config = dict(
    init_std_router=0.0066,
    head_dim=32,
    norm_place='pre',
    rope_fraction=1.0,
    init_std_qkv=0.0348,
    init_std_o=0.00657,
    init_std_up=0.0348,
    lr_head=0.00534,
    decay_fraction=0.757,
    steps=4863,
    dataset='wikipedia_en',
)
Below are experts of layer 6 (counted from 0) of a mixture-of-experts language model. Rows are named router (the router's row for the expert), gate (a neuron's input weights, with its number), up (a neuron's input weights, with its number) and show model dimensions 0-255. Each number is 50 + 12 x the weight over its row's rms, rounded and kept within 0 to 99.
Before each expert's rows: "comes after" lists some tokens at least twice as common just before its tokens as in all text. This comes from a sample of Wikipedia text that the model never trained on. Tokens count by the router's weight.

# expert 26
comes after: " |", ";", " a", "al", " /", "ing"
router:61 24 46 41 37 65 42 41 44 60 59 66 55 49 52 46 37 61 46 66 65 32 53 47 51 59 31 40 43 35 70 49 55 46 51 66 50 55 42 43 65 67 59 59 71 37 45 40 36 62 59 31 42 73 67 44 48 61 67 34 45 57 63 47 47 63 41 59 52 72 62 67 47 67 59 34 55 66 31 39 74 61 52 60 63 37 44 56 59 34 62 64 39 52 43 44 43 56 37 65 37 40 51 40 48 39 45 56 69 39 34 58 51 57 57 55 61 62 39 35 57 41 48 59 44 64 45 59 67 33 56 40 35 51 49 50 65 54 45 61 30 56 48 30 32 44 57 51 35 70 38 28 60 59 51 62 38 62 72 47 58 39 65 28 62 52 35 45 30 50 34 74 63 29 43 59 41 64 47 56 31 51 52 48 33 51 62 65 39 46 60 67 57 62 63 72 36 29 62 37 42 60 36 46 59 45 33 67 67 63 46 36 64 36 63 39 32 47 34 65 56 52 55 44 42 61 55 60 29 65 43 52 27 64 45 36 44 58 68 38 40 55 42 74 37 50 50 33 63 32 45 58 62 39 34 68
gate0:44 60 36 51 42 57 56 49 59 46 41 34 61 67 44 68 54 51 67 61 30 52 39 44 53 64 46 60 16 36 67 37 56 47 53 56 40 40 45 70 43 48 28 64 37 49 39 64 28 53 57 61 38 88 37 54 38 41 57 46 42 39 56 49 70 60 40 38 53 32 46 30 62 63 65 68 56 41 54 43 46 48 49 33 55 43 38 82 48 66 56 50 66 57 38 24 48 37 39 32 53 51 69 40 54 31 56 74 43 31 43 62 34 58 65 53 43 63 53 40 75 37 58 59 50 48 62 28 42 48 28 74 45 72 41 74 62 49 50 49 51 54 53 43 34 54 63 47 39 43 44 39 57 42 66 41 43 39 42 50 38 32 53 65 69 48 40 44 62 51 60 41 40 46 53 20 58 59 57 67 60 52 42 63 55 48 73 52 55 42 62 58 63 62 35 38 52 74 77 43 55 51 49 53 68 36 24 40 60 44 47 57 60 47 57 45 21 55 48 67 57 60 41 44 47 53 68 51 31 49 44 48 55 57 42 55 47 49 56 34 49 32 42 64 41 51 66 61 44 54 53 48 48 53 70 32
up0:68 43 53 47 62 47 40 31 51 62 53 60 28 30 55 58 52 64 60 46 38 41 71 62 70 55 53 53 51 62 31 58 53 63 50 36 70 38 63 55 54 42 71 63 54 56 68 46 80 58 60 43 60 47 69 46 47 47 51 30 53 62 74 46 27 51 45 54 34 42 42 52 38 63 42 42 39 58 66 43 51 55 45 84 58 50 50 17 51 55 14 47 53 46 59 46 50 36 60 39 48 56 71 34 48 71 52 62 65 50 67 59 49 62 60 34 24 29 36 50 40 53 49 36 66 39 44 32 78 43 70 60 55 39 47 39 47 30 48 43 32 74 42 52 47 64 43 50 29 50 40 55 54 46 38 43 41 40 49 51 63 52 55 59 46 66 69 47 46 58 48 50 46 53 33 46 59 26 45 50 47 37 45 61 42 46 36 55 62 59 37 46 66 45 69 44 60 48 49 64 55 56 66 62 50 56 24 67 51 21 50 44 47 53 57 57 64 43 71 56 49 22 63 59 46 61 48 58 42 46 47 51 43 46 35 51 46 57 53 55 65 89 31 42 67 35 41 56 44 47 44 47 48 32 56 70

# expert 24
comes after: " |", ";", " 0", " on", " for", " in"
router:65 32 43 48 32 64 52 45 43 58 65 58 56 59 59 56 41 56 55 68 64 39 53 42 45 61 25 41 41 33 68 35 44 32 53 65 44 63 44 37 59 67 61 52 64 31 47 47 39 59 61 37 42 65 66 41 45 68 53 32 41 48 59 53 34 67 32 65 56 70 65 57 58 68 61 26 60 60 50 42 61 58 52 67 61 44 46 67 63 38 56 61 34 48 46 41 38 37 51 64 38 38 50 43 53 37 45 60 66 35 50 61 49 53 56 57 68 79 31 40 60 44 46 57 61 70 46 60 66 33 45 54 43 37 54 47 62 52 48 61 23 56 41 42 36 55 66 42 37 70 35 41 50 67 47 68 32 60 75 50 65 39 57 29 70 54 37 48 42 63 34 58 49 36 44 51 49 59 62 52 50 44 48 46 29 48 61 63 29 36 56 64 60 63 64 66 21 34 59 40 48 51 34 43 53 44 32 63 55 61 42 36 74 35 53 34 32 56 37 75 58 52 53 48 36 64 50 52 28 67 41 50 31 59 40 37 41 50 67 30 37 44 45 69 42 57 50 35 61 34 45 49 64 45 48 65
gate0:61 60 40 68 60 40 39 09 37 44 56 50 40 48 69 58 27 56 36 53 59 40 65 64 69 56 45 56 69 57 44 61 62 59 43 55 50 63 57 31 36 68 55 55 43 49 40 62 46 63 40 55 40 42 55 38 28 46 62 57 54 38 44 66 52 37 37 56 44 41 58 61 68 49 24 61 53 38 33 34 48 58 46 54 58 45 60 64 67 56 65 51 31 46 68 51 57 44 51 54 33 50 63 53 44 33 46 44 47 54 45 59 72 81 36 45 56 55 42 36 52 33 40 50 52 55 52 41 38 49 46 35 39 71 45 65 66 37 42 67 21 53 40 51 59 49 36 43 44 52 53 48 45 64 32 54 51 24 61 29 60 67 46 40 46 76 46 37 60 44 50 34 48 36 43 47 62 40 67 58 60 52 42 44 62 42 52 73 53 72 67 43 68 65 40 54 47 47 69 41 38 68 43 48 30 52 47 67 21 60 51 47 41 29 86 75 44 62 39 71 63 67 61 59 56 55 37 48 33 41 41 43 44 69 50 49 56 51 38 33 38 59 26 60 48 48 54 55 39 48 48 51 66 42 53 59
up0:46 69 50 64 65 40 44 62 46 60 47 57 39 52 29 32 52 33 46 61 55 29 36 51 48 64 83 41 43 57 67 53 54 42 42 67 69 44 38 67 49 37 32 43 75 40 30 58 47 50 74 81 32 48 42 49 41 40 38 48 64 40 28 46 59 48 50 43 61 46 49 71 59 11 41 38 51 48 52 51 38 33 48 76 61 49 53 45 47 53 50 48 36 57 55 53 46 64 58 57 45 36 52 53 51 29 56 66 52 62 23 24 58 48 71 58 46 39 59 25 47 58 48 54 50 55 53 54 55 48 61 40 34 44 61 54 70 40 42 64 28 70 47 55 61 56 45 45 60 39 58 58 46 49 49 43 50 48 45 52 63 57 50 52 72 56 21 57 63 49 56 52 33 56 68 28 35 66 40 43 42 52 75 36 52 77 34 42 30 64 56 57 45 43 59 34 59 58 63 30 54 36 50 39 49 59 21 48 51 47 59 49 42 34 36 54 39 50 50 34 36 44 68 63 66 55 53 47 55 76 55 22 56 58 51 45 53 48 55 75 43 48 56 59 49 38 48 50 57 46 68 56 38 31 53 39

# expert 54
comes after: "o", " O", "ra", " a", "ro", "a"
router:54 37 45 41 28 61 35 56 41 63 52 64 58 67 52 47 57 64 57 70 76 46 33 31 49 53 38 60 46 38 62 54 62 42 59 61 44 52 36 34 58 61 58 62 67 41 33 51 44 65 55 39 49 54 55 38 44 52 40 36 44 66 59 50 48 72 44 57 54 70 54 40 59 63 39 27 49 56 43 38 65 51 76 57 57 32 49 59 59 40 52 58 44 71 33 42 28 56 56 54 54 70 46 46 43 42 59 67 65 41 41 51 53 53 53 59 74 63 44 42 64 42 48 45 49 58 38 50 50 29 51 48 41 59 35 58 68 57 32 63 48 75 57 43 41 60 48 47 43 62 39 53 58 64 67 51 37 52 66 49 60 29 55 19 75 58 30 59 49 71 31 61 63 46 45 63 52 54 37 78 40 57 36 46 41 51 64 74 45 52 38 58 63 48 72 56 41 39 66 41 36 69 39 35 59 56 48 71 55 60 61 37 63 55 67 51 43 49 37 59 79 39 40 46 29 42 48 46 43 64 54 38 36 71 51 40 38 52 70 33 38 38 34 73 39 52 61 22 56 33 37 71 56 41 44 47
gate0:43 51 44 58 40 46 55 47 50 60 56 46 53 59 45 40 73 60 39 69 57 37 35 51 55 60 40 35 52 62 61 42 55 39 58 25 22 57 55 40 69 50 58 34 26 53 47 31 52 51 65 44 39 57 56 64 54 49 65 57 72 72 55 46 63 52 52 18 38 51 64 73 63 51 56 53 39 55 48 50 56 47 43 64 43 53 67 57 62 70 41 79 55 53 47 58 54 42 71 52 49 50 56 79 48 46 69 49 45 30 42 42 56 47 67 69 58 67 54 46 63 48 47 41 56 50 39 34 63 44 46 49 34 55 46 47 62 50 47 60 51 53 42 47 50 27 39 34 34 51 45 31 43 64 44 61 51 46 59 24 42 35 65 53 64 43 36 63 41 63 32 38 38 54 34 47 41 48 53 34 43 45 42 51 64 52 58 38 73 30 48 73 59 52 35 47 55 60 55 57 44 37 43 60 52 66 39 44 45 64 65 31 28 76 34 51 59 53 69 71 52 47 58 42 74 42 60 68 61 38 44 42 65 17 30 68 45 44 55 53 38 29 39 66 51 71 48 29 50 52 48 55 81 71 59 43
up0:44 70 40 61 50 42 52 47 35 52 54 67 44 26 40 53 22 46 45 23 46 48 42 46 36 59 72 61 52 50 57 40 53 55 30 43 55 61 43 54 40 58 37 65 22 29 47 19 53 64 28 40 70 28 65 59 52 56 39 49 56 38 43 54 50 25 45 61 35 44 23 57 37 61 29 59 43 37 42 52 38 58 57 58 67 47 26 71 48 39 54 42 68 59 61 15 56 70 37 40 29 44 58 24 52 25 45 59 66 44 45 52 35 41 47 58 41 46 37 47 46 59 54 51 65 70 60 53 55 47 81 37 47 40 47 38 51 58 42 40 53 46 54 45 51 60 55 39 60 44 53 56 62 57 64 47 60 43 51 64 54 60 44 57 25 72 59 41 37 53 59 72 75 43 53 55 55 44 48 39 46 61 63 49 43 56 47 43 54 37 51 39 56 57 50 49 54 42 57 41 50 40 57 64 38 43 35 51 26 61 57 60 43 32 49 51 58 62 49 66 39 58 48 83 46 42 37 59 64 41 63 59 55 64 46 36 53 32 25 40 56 78 57 51 41 66 60 40 48 47 41 54 51 70 52 67

# expert 45
comes after: " ", " the", " an", " re", " a", " \""
router:60 15 39 49 36 58 45 42 39 53 62 65 50 50 56 49 40 59 47 64 67 27 62 41 46 55 33 38 39 40 76 43 46 37 43 64 43 65 46 33 59 61 60 53 67 40 46 45 47 60 58 28 31 63 66 45 48 67 58 34 42 56 59 62 35 55 46 59 55 68 61 59 58 64 44 34 69 62 42 34 64 62 51 61 58 39 42 59 64 30 55 66 39 55 44 48 37 46 42 71 40 41 56 44 55 46 47 69 58 32 40 61 43 54 66 54 69 65 39 41 60 36 40 55 45 63 44 62 70 34 50 58 40 42 59 56 67 62 51 56 34 57 50 37 34 50 61 38 34 66 36 32 59 68 42 59 35 58 75 48 58 41 71 32 60 54 38 41 32 53 36 65 51 41 48 47 33 59 65 50 39 37 45 42 39 39 65 61 29 48 52 64 63 58 75 69 41 33 68 39 48 55 36 51 57 36 29 67 64 62 48 31 65 42 54 31 32 46 30 61 63 59 65 49 31 57 46 56 34 66 41 50 42 66 42 36 35 52 76 34 40 53 41 69 52 55 54 31 60 39 46 61 51 46 35 57
gate0:43 19 48 55 53 56 32 40 67 62 31 55 45 52 69 50 65 56 37 58 66 56 72 56 46 52 57 46 68 51 40 40 38 46 36 48 52 21 71 59 53 47 29 34 79 53 54 69 53 39 25 54 68 57 55 53 55 34 45 37 69 29 50 57 59 60 45 34 48 68 52 49 51 47 43 43 55 54 46 35 60 79 61 61 60 49 68 72 65 50 65 61 39 60 59 79 32 52 55 27 43 53 50 53 81 48 36 53 70 57 62 59 31 54 42 56 38 33 46 35 55 47 51 57 40 43 38 59 52 55 31 36 46 44 57 74 45 56 70 27 53 59 45 43 50 62 59 53 50 65 34 59 44 49 39 80 32 68 57 54 46 51 64 71 69 45 56 65 52 36 31 49 59 39 61 47 50 38 51 65 50 41 45 32 54 33 38 45 52 64 59 45 47 42 56 63 30 59 48 40 52 45 57 38 58 63 47 60 47 62 57 35 65 54 29 46 58 34 32 29 55 50 48 58 36 41 57 40 49 51 58 58 29 44 56 74 36 53 60 56 50 34 72 59 62 61 49 59 59 51 34 34 40 57 56 38
up0:48 31 40 54 62 56 54 35 58 71 28 54 55 57 37 60 50 61 48 42 38 42 55 67 59 43 45 42 47 41 56 56 27 58 45 38 77 61 59 60 50 47 36 63 38 38 50 34 60 62 34 58 40 60 49 42 61 41 52 26 56 62 58 56 41 52 33 70 27 56 53 45 61 63 56 62 49 44 42 34 42 58 36 57 62 54 55 61 54 66 54 38 64 53 52 65 43 56 54 65 49 45 41 63 34 56 46 55 58 50 42 62 51 68 32 63 42 77 58 62 59 63 67 58 40 61 68 57 84 53 29 40 48 61 57 57 60 39 48 34 41 53 55 46 53 57 63 10 49 61 42 55 41 43 43 69 41 60 49 54 52 59 50 67 39 48 37 42 58 59 64 51 62 29 64 47 47 46 47 53 51 51 62 65 52 31 61 55 34 48 41 53 39 34 49 44 62 39 37 85 55 33 49 33 59 20 41 37 37 56 49 61 58 50 54 65 43 44 60 45 52 53 64 39 52 52 32 61 40 50 18 75 67 37 71 52 64 49 50 51 68 39 52 37 48 69 27 71 41 37 61 27 79 64 35 55